{
  "n_layer": 11,
  "d_shared_expert": 192,
  "normalize_top_k": false,
  "vocab_size": 8648,
  "batch_tokens": [32768, 65536, 98304],
  "steps": 4372
}
Below are experts of layer 3 (counted from 0) of a mixture-of-experts language model. Rows are named router (the router's row for the expert), gate (a neuron's input weights, with its number), up (a neuron's input weights, with its number) and show model dimensions 0-159. Each number is 128 + 32 x the weight over its row's rms, rounded and kept within 0 to 255. Numbers have three digits each.
After each expert's rows: a language model's description of what the expert responds to. This comes from a sample of Wikipedia text that the model never trained on.

# expert 43
router:143125177207121144097113101130137109073127107164106063158110118107148120170082119113154112147160146046152136175167146088098138103161168085125129090119096163177141149115192139121144153106178104147131117149072107202121119111107157125108165162130146087191157185140127112135109153151148084109213100167099144119177175088139144126103109118082142152149185101119105071077121149094172122135144131126112148139199163094192116114149165075083088109068130164131137140144121152163102130144175084
gate1:095132068135126169107156131156139177065113113144150164146135134049103099152137150153158128153127140094127146112203133128113103164176143102134117098084153131159207136138155116106124146146163090086059129094105086105130123165117147106084111105130084079126122120170073088114107070107097101159124098122109117142134205128127164135158020163110043140100131102147095139114108143109123082178119152092077178146114111133115083096100158137125100099183105180070087048133136111118147139117128115
up1:104120128207112087104050099160148153064126109096174114139103136081189122168180176135179097125107135122147215126100114156212155131115172134145138117079057112119141127133179135128134144130130118173162119205197129097150107134130112131127122111147091121150136194141139143165089130130180146076143087108084139129174093117139132148116161089160127092084136153113106148112169096154136141152070073172101174197167125146137159082069118166146179095137108160091159136117139114118154127114123120
It responds to: LaTeX and technical pieces

# expert 1
router:144169136118036150099170128143126152091081081110121110118085071140164164161160166070104151137174116083171154146161086062127109122092161104169127172115100160172085148151107143181168120112091056168092177193090120153170087105074146072160177092147133089151105144126084112151098096126104124130126130126103106097157096133187134138158126107070177143140154150112106079124123068108137132094102126092120124130123173118147107120205146165158128113069121150115161153098101095137126096127189131
gate0:128100128138155131161118137149158141131149161151159159142092118191129121172122059146095140149168138086140133159132114159037170150152132134060140185109119130119089147162081108105161085152085158138104134192123126130052103179080173138112159105140166102122136145059121110167090104124145100095154148092151112151173133080127117145122169151138134116045181152146092119144167059133153126141149124111059195181150123118129127117137078170144081144110090164129186145076074161086131092144142084
up0:159120129145096154159083160120079156136118142164174118128091076170176126166042102123140118090168160135099195138095113120085141103156080099126145144140098111158096159197098114124107085128113088113101106135095066163122076128129158038126096143113090129184074082187117136126119110157144115103178104138139138131093117118110099172125088087159051100140090195070119124101109169128161141146121168104142104152132090151152140131160153144185148159124108168120137184159108157070188161171116120
It responds to: Name-initial capitals

# expert 17
router:105108142129100156114128102115135176138080130127144121192076071162119127163095168141128109105136135094106137111107097123132214128081178122084090143141055122193139163118167109144199205160094102026065152187101129161170074106119163086104154155078153111121169137151115152111111056119109146161129081141113114168135107137138126156156140157182115156171168131128062152100144113093150185121113135094093171146097122114099109189125141096133187140088099120125122149128116109131151121103146103
gate0:158164140096142108130065128138124164109157124124087185086099106140112094146116105191128161098133118041137112147090110176105145096118174138082122151141118161168120137212150160173139118113139168063138123155124130163145129198091144180110093081116124118162136126065092101122158085163133074099146122050138087171122126085119163087172142127172128054115137101108107155102216119205141123131137181142124151120140139116135146092125149179141116145098095164148168166133108108064147082103124100
up0:125136117151102162102118078125137161150092103138134086172104050148154132152109074112173125149133111140113137111136080173142117135169080098109130199129139113173079055148063095087070077135114047106078054182067107128150105107132143111101155101142105125110128113166169167071175090175173077129152103143112111123148118122072137145120117116166081113127146201111104159116159138126148085107090101075088139114097126119168136127134137181116137087117122142130053159098094135158124121167106179
It responds to: Romance-language name pieces

# expert 34
router:150132140163086129093083115122082168113093113075084118138100072173160133148141144134089112135129079080140125142115106093121214102156142113125079108134165082123137145124163070175171143134135151117151146147153103166166148151132149093163125204142184146186144169141113137150154103190127061135157113087113165085130190114195103183105093192106176159174123120138111104083132156107146112111122115069079153152111144122122101114150137102105134127120143196091165158191140096153117044119092153
gate0:125089100138131120159132132176117165183129164122086162159079099144127101146066110130141094065202119109136115131073124137125160156117161114085099171110097115137096109123041077081207066126114124138137121199107133152146112163056111154174145159139102158162167125098103167157099052172123102092125131121134139125137137116121095143213118120158122100088210160174083098112139110156144135116164137086128164116093107115109152160131124158167134153134106159146131148099113129034085130102100099
up0:133147143143106161174130121149126155142078126136164126119159109148178146140119100116140104119113096122117186097131112179162148124172104061132143165182119103168129108154072148124122145140145139148155123138063072134105102173132135048133134105119066104153141072190196177099086110132202141134192109112139189133095079134063121139188106146208123140130092189122103160132140141131157122101068098076097151129099099087086157131129149132079110108202049141160140132108131086142098127131150133
It responds to: Sports teams and leagues

# expert 40
router:093126146113116120135122094218109130059096091140159127165134148148127124183088106163051115127145127131157176183163134116099172091170157130099118120164140109124105113124081142145167119113095087147109124105098123162137092168078120057096145141086129110139070132187112171182174107152096111179154124128150107145162140111108167144155042120150180213168210147121092108128132142112150162090144158119067130139182137164190126178188156126094114089143114132119160135128102115147173149109146139
gate0:117128152157129132179098126139128143151193129078134132109058100181112133204139111117143151089164133108136154121064105110083163127152154143081104171139096137125091129168076145123184061126085143157107164189105128118143095167061118133096184116127104105119136086074138140201178072141162113117142122131161118136108142092119126120170118152127154121133156125181164103151184129176130132157192115103094187118090107128106137113129102168106136130121034177105152139139091137065093059112176091
up0:170072124114154107171124120183067169111101063138109089114070111164176130146096079148131131136142150132079177121119083216131159117118079105091198119186085051154105143177104142115142099134189127141104068135097124148148066095158164084123136105103106156135127168170157094108129140096162128130151112132118172165102089128101149151141109102158066167158143159118132145173097136111184139132092141136119136147146119201193143164142144152142124089138099145136100125156068105085163130160066142
It responds to: Word-initial stems

# expert 30
router:087132109119108127090141078132119160111089099148110125138093075148095112157119136109090183147159110147171137103104065087151134113099166119170160086137112114146027125094139130139167159111111067117086160155184132143156114162122144110141091129137164110133143150146060142155163058200132088144124113122108154131119158171111127189121092200135137168143134094108138057113044140100134189159093120069141162157135127141144121135173128150153115094126129114057134133123092076157125057089156196
gate0:126082089158135111173136169104107164204128146135099159126128137171085125165141085143144173091171143103130148129083082072095164087128128163129132135134143154124065092210091120147167116094104096156139165193094092205083105205058072108067152128169130120114127120127101145151134119161132106077093104113157129141120153087145104147200161137127144110070132134178099111130218119184139093141127135094120154119172146137157145141154134156172122088097109154121113130077108151159142105113168100
up0:168134121165101122169133114183089140104100125148175118194098107126160090193144088147170080088129099157095156128083086162125092096157128097158130154149186133162118154143081126145097087159111130164098046151134115191174069126152136098130129147162110113130094086174108164120128088107171117122212149152106081195157130135095111197142092124217074121129134185097114166103124133146147138068088138094119091133117077156149102170142123154143147135155091173128090142095102128107126168126145159
It responds to: Places and Chinese bytes